{
  "n_layer": 11,
  "experts_per_token": 4,
  "router_score": "softmax",
  "routed_scale": 8.0,
  "balance_loss": 0.00454,
  "balance_bias": false,
  "shared_expert_gate": true,
  "norm": "layernorm",
  "optimizer": "muon_variant",
  "lr": 0.00128,
  "beta1": 0.95,
  "batch_tokens": 131072,
  "seq_len": 512
}
Below are experts of layer 5 (counted from 0) of a mixture-of-experts language model. Rows are named router (the router's row for the expert), up (a neuron's input weights, with its number) and show model dimensions 64-127. Each number is 128 + 32 x the weight over its row's rms, rounded and kept within 0 to 255. Numbers have three digits each.
Before each expert's rows: a language model's description of what the expert responds to; "comes after" lists some tokens at least twice as common just before its tokens as in all text. This comes from a sample of Wikipedia text that the model never trained on. Tokens count by the router's weight.

# expert 1
It responds to: Mixed word-initial pieces such as deb, sl, circ, often in band personnel lists with drums, bass, backing vocals.
comes after: " a", " to", " of", ";", " –", " and"
router:116120039129125113116125140147140058123133112131142198052138155213141112127123118123189156122125148129127084151129097089155175128111133104120127173115144109122129155120151117069156039113110019
up0:139115108124104096115171067109170125164072132117063100126154169076155120097115126102162100096112155128159143122117110093121105121127118109096132206157157126113129159138157082177195213109125163
up1:107130172108085097129145105113099173097093113149059109197160182164144118173141163157146143123180098084100124124121058174127199107136116082148143161144142110105153142119144162044150172101134193
up2:122099133125132104105160159147106040176144147063134125083140142160133119169124122088162141118034155136095122151113254059135160130171118169121123088158163146098177126121099131130136101167150178
up3:113141170149176079105132106108216178156191123123184145231158138092138097129135128094137147097144116131092150121100153141139113117174155167076121125172132184112141119108121103145124252159095114
up4:135173190138129121106174176129115211148101111117151131062169071070152108147119110114114120141180134182164134191172140104166142096083118103106143102150135152101149178152155062076139140076108069
up5:113125209098155082092114163116123138069176134110135122153158042124159103143122134100126178119054102139087128115121189075138136126139103106134138105120159170121150134116147106184175168211057107
up6:124148154124167167121141142124118117087124137151128133117124134124116106131107097117095060132133209137118088135107099088127152119128141117120177178059105049116120096124133132172129196152124130
up7:118137113088146113116166182117165163114132101132130158080155109152150115138104096121179205122100190087180146169143154126142162103107111097080142140132156154098150210074152123158154177142153199
up8:110150113142087146095131105073151117185121133131129126195132165157138147137141133109130124072143208126090159133132073143144166117107132166135183144132204126105145128148109137133141110175146051
up9:133141135103097134103138140111139041173137097126086157104158096170145120131146137097188130115154079130174148141155033146133117127123120100120099125040115139116105137121141113150149110191108164
up10:121128135161096108106127092109123169156142176058112201150089135154115177116150105124144127106181136154175115110129179119153158109107125164141111124134139045145134128106160098134042175144126145
up11:145104143127102111108180142169118156130100117075152085131148155153150122142096135102225167137136065047000149125146157071103083149075184085108142087126095044125150123087169167126120145132166197
up12:131139089089077092100114103147134085196105061143149136099085227148115088145092130114120091062055146072184151125147168152086119097131151105106141085134100129116085145128130139135153164168125122
up13:122141053141148126108077155050123123094144133130138145160144132185134192188138098113160173114141118074036077136130105083112132121119156186128153128144093122104145169123146115077149084103119104
up14:123124096214107124060151131118109088148165126122154112187133126236144100123135130097079152175147073170113126159146138129113160153094117119097118144113166106049113147118121115134151099166166105
up15:102179067062150097162142208121117170173111119135120116145195102133127203105079127094224130099133112121121141141134092091171122137136151137082100103080138123078094127109135096032138150100158109
up16:160119126141190101130193124130149151176110076070103149200134137050133149127070157105122101111092135092087081177098099156183135129091107137126135116165195109099139133135160034117117082087145096
up17:106118191118094166134107123058118085118138117177091153118138129078155110151103135106106128120065106109100141117111072042180103149146118053123096105121073131146137078106150139072136144125184144
up18:085170129135141132088167135116138122148148104116192145100134112116204106179112097099135171106105095171187140163159128125178168110092109114105136088137164103092130145125166120115131132131121061
up19:104170139151120071067146179127168156125084078217156115096129115120185099137129090087064131114108119167100120255168139150153132130109111164122149128176113163083122134112144153136167160152108117
up20:102049150113154109128138114152148180078110131120106101140161146177180132107132179141007133122116128107154103114148101105160126132119107082119109111153142128109119130142144104155140103142192147
up21:101136127122159122103073151107139137162130078117158115149158137116192112164145110083074144100110084113144138152189137112190161103098145101119188150141165141098146139117126100160149120166101139
up22:094120119132076094130132136131169060104094121093174074087151138129134108139106116147160160103021118056117116155118212101135185118131122102125109186123151197134133135113119125158093124194168156
up23:135111095165236133142132142122133141088206108101160122062125138105164083145130087110108152115154045094065137140134154201134155157119128118107082173199143111124129146121141088109115147079139079
up24:094147160083124122136132127078108167140147139138158069061149090154122166155157112082118118140120131129070111124111107158125132146173127111109153157118105127118125142083146076102131140056174163
up25:121144167139189112130135165113154185159102129123171089168138140116134120157130126123122152147108142125145123148135193091134111103106122093124159139149193168108125177071122154137162178127101118
up26:097099141130121148123070107109100142233050090070106161073131127183136090140133145102084123113138118036186155159123043165124101123133121099128130126139131134138149146135162097138117163010141204
up27:081186188091154076123192143187151076110108138130121070163129133240161086109115118165106168103115113197124161083114131078116113126163171110114122134117102134059144171141084147108108111123149109
up28:103168153132071128132169111090214161101136147185102138141129161079129140101128146138061111103192061138123145136132114204192170103130086056108203097148100169104148112143176101103140182161090145
up29:098153124143139168084185133188187119079082163068109085102129154074149136069106117108086155111169136136170152149169168068169114137087131107100129148122129158091103139123113117088135110142125138
up30:105103122087089110115151135109123111057177106125115131062158095111142126152087108098043099090119130083161116085133120145137189140124137115092157122057152165086177131160152087086146139183184043
up31:132144103148043119121129193194159159124134100141154182099142179150138127153118105117135160126153130140147109144138074151156133144102122106110120149171146170136152140109126159129151190177146091
up32:142112031146115131108150113143163006000183134121144159113119199167152133165156100096091140117081145174099121145116164091123142189145120116118131212140141188111165111127175084137125084186056050
up33:099106148102128186124113045179119156136211138088146131142122130113150159067185125134151167116130140144096105174199063120156144075110143105148151147122176085122137120137127221161111092140100069
up34:151142159111095182109164146159104118121147032079153119108124158140151109175173143111122159145144146085160127140061147129125082103111137172108169189139141071109154127137140145093116105141123048
up35:115129143098153120131124159118086137138088126125147111134098086150122141159158131111113142126098126115179166152118060105131121111111126147155145161131119151112098168108180110077115096082131135
up36:132150134129075063122109166068143171155075105097150137151125127123138136119186141124136135145124144058109111163143101155128155135077102135106211149123181147134183126097159085074154111105139222
up37:087148075116101169098128128084151103140107135151154152130138102097137137126101124128070090107155135155068142160118161151145135115122142121137092117133130132129155149108127110168151193073129051
up38:076122181115080163110115131131096182119164120142144092083103134159158115149081107113119135129077124159148129146151066099148163108133088150111117151187173158095119150138142099118163132096068170
up39:119143123131147135127119189135134133131118136146099144200135111112150123111056125102133157141105119112084053143138130067124111110124140150112130107114107119123136128107177167173077071148077157
up40:138190066111104165130146170141128073066128116152154159172113129106150103110085085109159113103112133151159115184149161124087109104066151141112099100166093090107097131189157174151166141160126112
up41:122152092137135124119173132099119106139063091097094191114158098119119159126139092133053149146132122119131137123122183234117149141120129138138152104165167162116094124115138113149105160063135123
up42:125151167103107084113170173122169203132151103124132124220132130168151132118114112107081144149164150152096105160112105198137146145149201104099153142124186073107118144095154133045132074093118087
up43:101118156111117133071100122114111173085086129115161098154130144125140109177144131126038156117073146064130127155125076150109107121112111099130174076156133151111175144149130167114163123148136094
up44:118140096120095111109115203131150150124147094158143173089142146155143130152072130088172128110115135093108106146132142122127104112111116126116144039124108166083150169076128110146103122030135108
up45:133142197132194125120098164133170086185129133101116189054107167089122095115100131106097124128175199077137153118125056135158121123154123081107151108086134180118138171133125129138160145069153196
up46:144143126131189125123202132094117136110128103083135067087107156163128100119118159116122124091203153042112114100140236131129128129102084156102099103177147108109152125140126054098132099081121106
up47:106145166123194081091093145148158135082159103141144149168163151050194087159105177151172151105067136106143092125146163141169070118082081084099157125086119092119180115132088125159044071145078152
up48:107147210126118158066160132092118115089093169083115115091140167153145060129144135126159142104121133123158090158120096194116088147100154122096125159119119143085093126135109101101113085102111071
up49:091114073140133115135102126132137086177165104127129180143123124255145144136089116112116119134137131031171104136137124139131139127126134039139149104055088088108136112120185147177069175045219153
up50:147129112210088122110159125134077119063083117108132115138128084111158108156092106116099156169116101203131138133143109077152083138137106167141155119168164156097123143101073166131147122123116148
up51:119138124129177138133118183138134187096191147127160136076153167114197113143124097136110129133085133066089067126140104082144116052084179136145149073141104078070075099137087157110064096157136074
up52:108173117128162152109144138147155058081142113079141081170104174112136103139160117120074152106148161100092146119153132120130114070151138172095161140029103145104049181158138136105105050188119108
up53:135150085165189161126139122129109040138051101167118156113112105125121113150141114075219192118159115118114125148177165138109140121105121121122162147087147192131116149108120110088104160153149115
up54:082118113115138095091135133128126119090137067138183091127147103121167137202112149151109178114119130140136120131165115124169120125080126088104153121104170142054119140123144098121156093152103127
up55:138169149162125144085120098129100183092178105119100187091136155098152136128111138127143117172135116139075146167149081154145116070093062101099130144120125091109126120158109115147128187096170157
up56:126101136092098105116119132128146141120150142115144133173135089226186187106099146134090126115108149157119100138122142114117133118135131145130113173104131113095093129099148166110077088158109169
up57:119150155142105146141172138120058069116157140108130085249100104164165095141118110131119126140085144120101140135115102123102174107093136081117166094118120124068132100143116134101109131105135203
up58:077112179130137151130110133104129157141115141191105221134115143125133155103138075115053124125178111075202145136151144082155116161092103082147148107153107110133136134074117103138164104129080091
up59:146089051141131139122069128168161123092112116099122047146091182128135051134095120136171169113135109123148135122121167140144130127123148078162146171162205116127125087118142142161191194076138064
up60:111144165084159205094121111154138166154153147106159094101000150067160114158115128083042109116078181132172142133100140217125158161106104194116160104124103104110128108117141120106158054150084120
up61:100141201134106125115173079097096124113118151163101197150125114057146093149162130134149154093135159136110144149120185209153182119099142152100156086123112133088086080101166215122132154125106095
up62:087145134121145176109108150106160051135153102099114147125160140131181145185145097117151105102087129201210096126165164109136103111117157102112140075099134146129131114145161112086154118148071176
up63:108125142149140141133086103181126152171146104097139169115106155000123084102111122122165114115105132129132125142144115156133040167122133121130153132111114128133121114105161094096134101120115157
up64:169146157143075137125154160158167123160152067128206190105104116160143155143134141121147195107137169135105061157158109111177129139066086159116156156163131196125130169125184135132154206091154166
up65:123135144104191107111124135162136106140066096230167042150135148146137093144107083097225146119172105126038124167138153130136020130082118088112132191195109153127179140147134176102115130180103117
up66:111155152078111196088117147145141115090111178155148158178127113218170109128078114098143148104152146144097127086151125196138119107132161111111144110143150143104100135147134080108185105115133067
up67:119120153105092099098126103140199183084111141146132146150148119170140077180135092121029126103129118131180180123123044114144197127123116128139108192155163143110162145130123114073137206157103072
up68:124151086141103101122150151084141125106197116157094107091139125140063095141083127117139161104132176101173255113107129175103139093120177121112157093143189116117156155108088122085125212157084162
up69:017165097126200170121086140066124153192136111152179158038156114056123124137070123152167145171143072083139157170076073166137154130138089090127146164095125137111117107106182162069138120138114078
up70:134142153136156158113131121142170138112108130075097082160138118190145093137106129101153128132121165117090130161141125190120112110119131118137127159159159100127137131125192181030116142188037193
up71:127135073077143159164133151091132108094038134143130117121162165135131162162147067083179099114100116094147126134087188152163155052120144120108082117127176142109138139255185079115133133182081187
up72:102125137092085153115150142128158098052113159135114073095149096115163095166094115130234131135127078138166138099142137160137125091105105099162119094062115095121142139124138196109102156160167071
up73:126120126151161137097134162078143113144163096083148098135124155184153129123133115126105124129107125122145166145137103189128131099114109168143138198157154118120136247126151142110141158135124127
up74:137116139099114094109145106110110103124114132130167104086138146056115187147117085127125156121121135135114129168097084099136119118148134055130195129126144087118125120115133095107141147206126142
up75:129150159094168082122109137240102113164123084049166149131125152127115121152099101152177152115213128085127114177140173153141108140115135195109107140116092097107134142133081147111135216109121143
up76:102157159139145111103184157121109116171147106130175070140147110093175049154107101113110187098107108137110152182146136135139079113088111078102141128095149155095171183099191132130151093156102144
up77:129172149131216117107160186155151104086130093111104172087164108176150090108108139093085137116051169151119182181140115106153109111136099118098171160112138095126134158155175106181150204074160141
up78:106162164088156071112151180153127158115091099109169176065164128204149115128108123122164097104124185149127163092084149146116121101095085133107132150189134127131154104093126090088167162049076119
up79:065155130142022153144108131143141154084157120152123101196135159189124144092115149128084135110136180152091152081193130077166139142176140156130101075149136190112112147104143102184130155093083127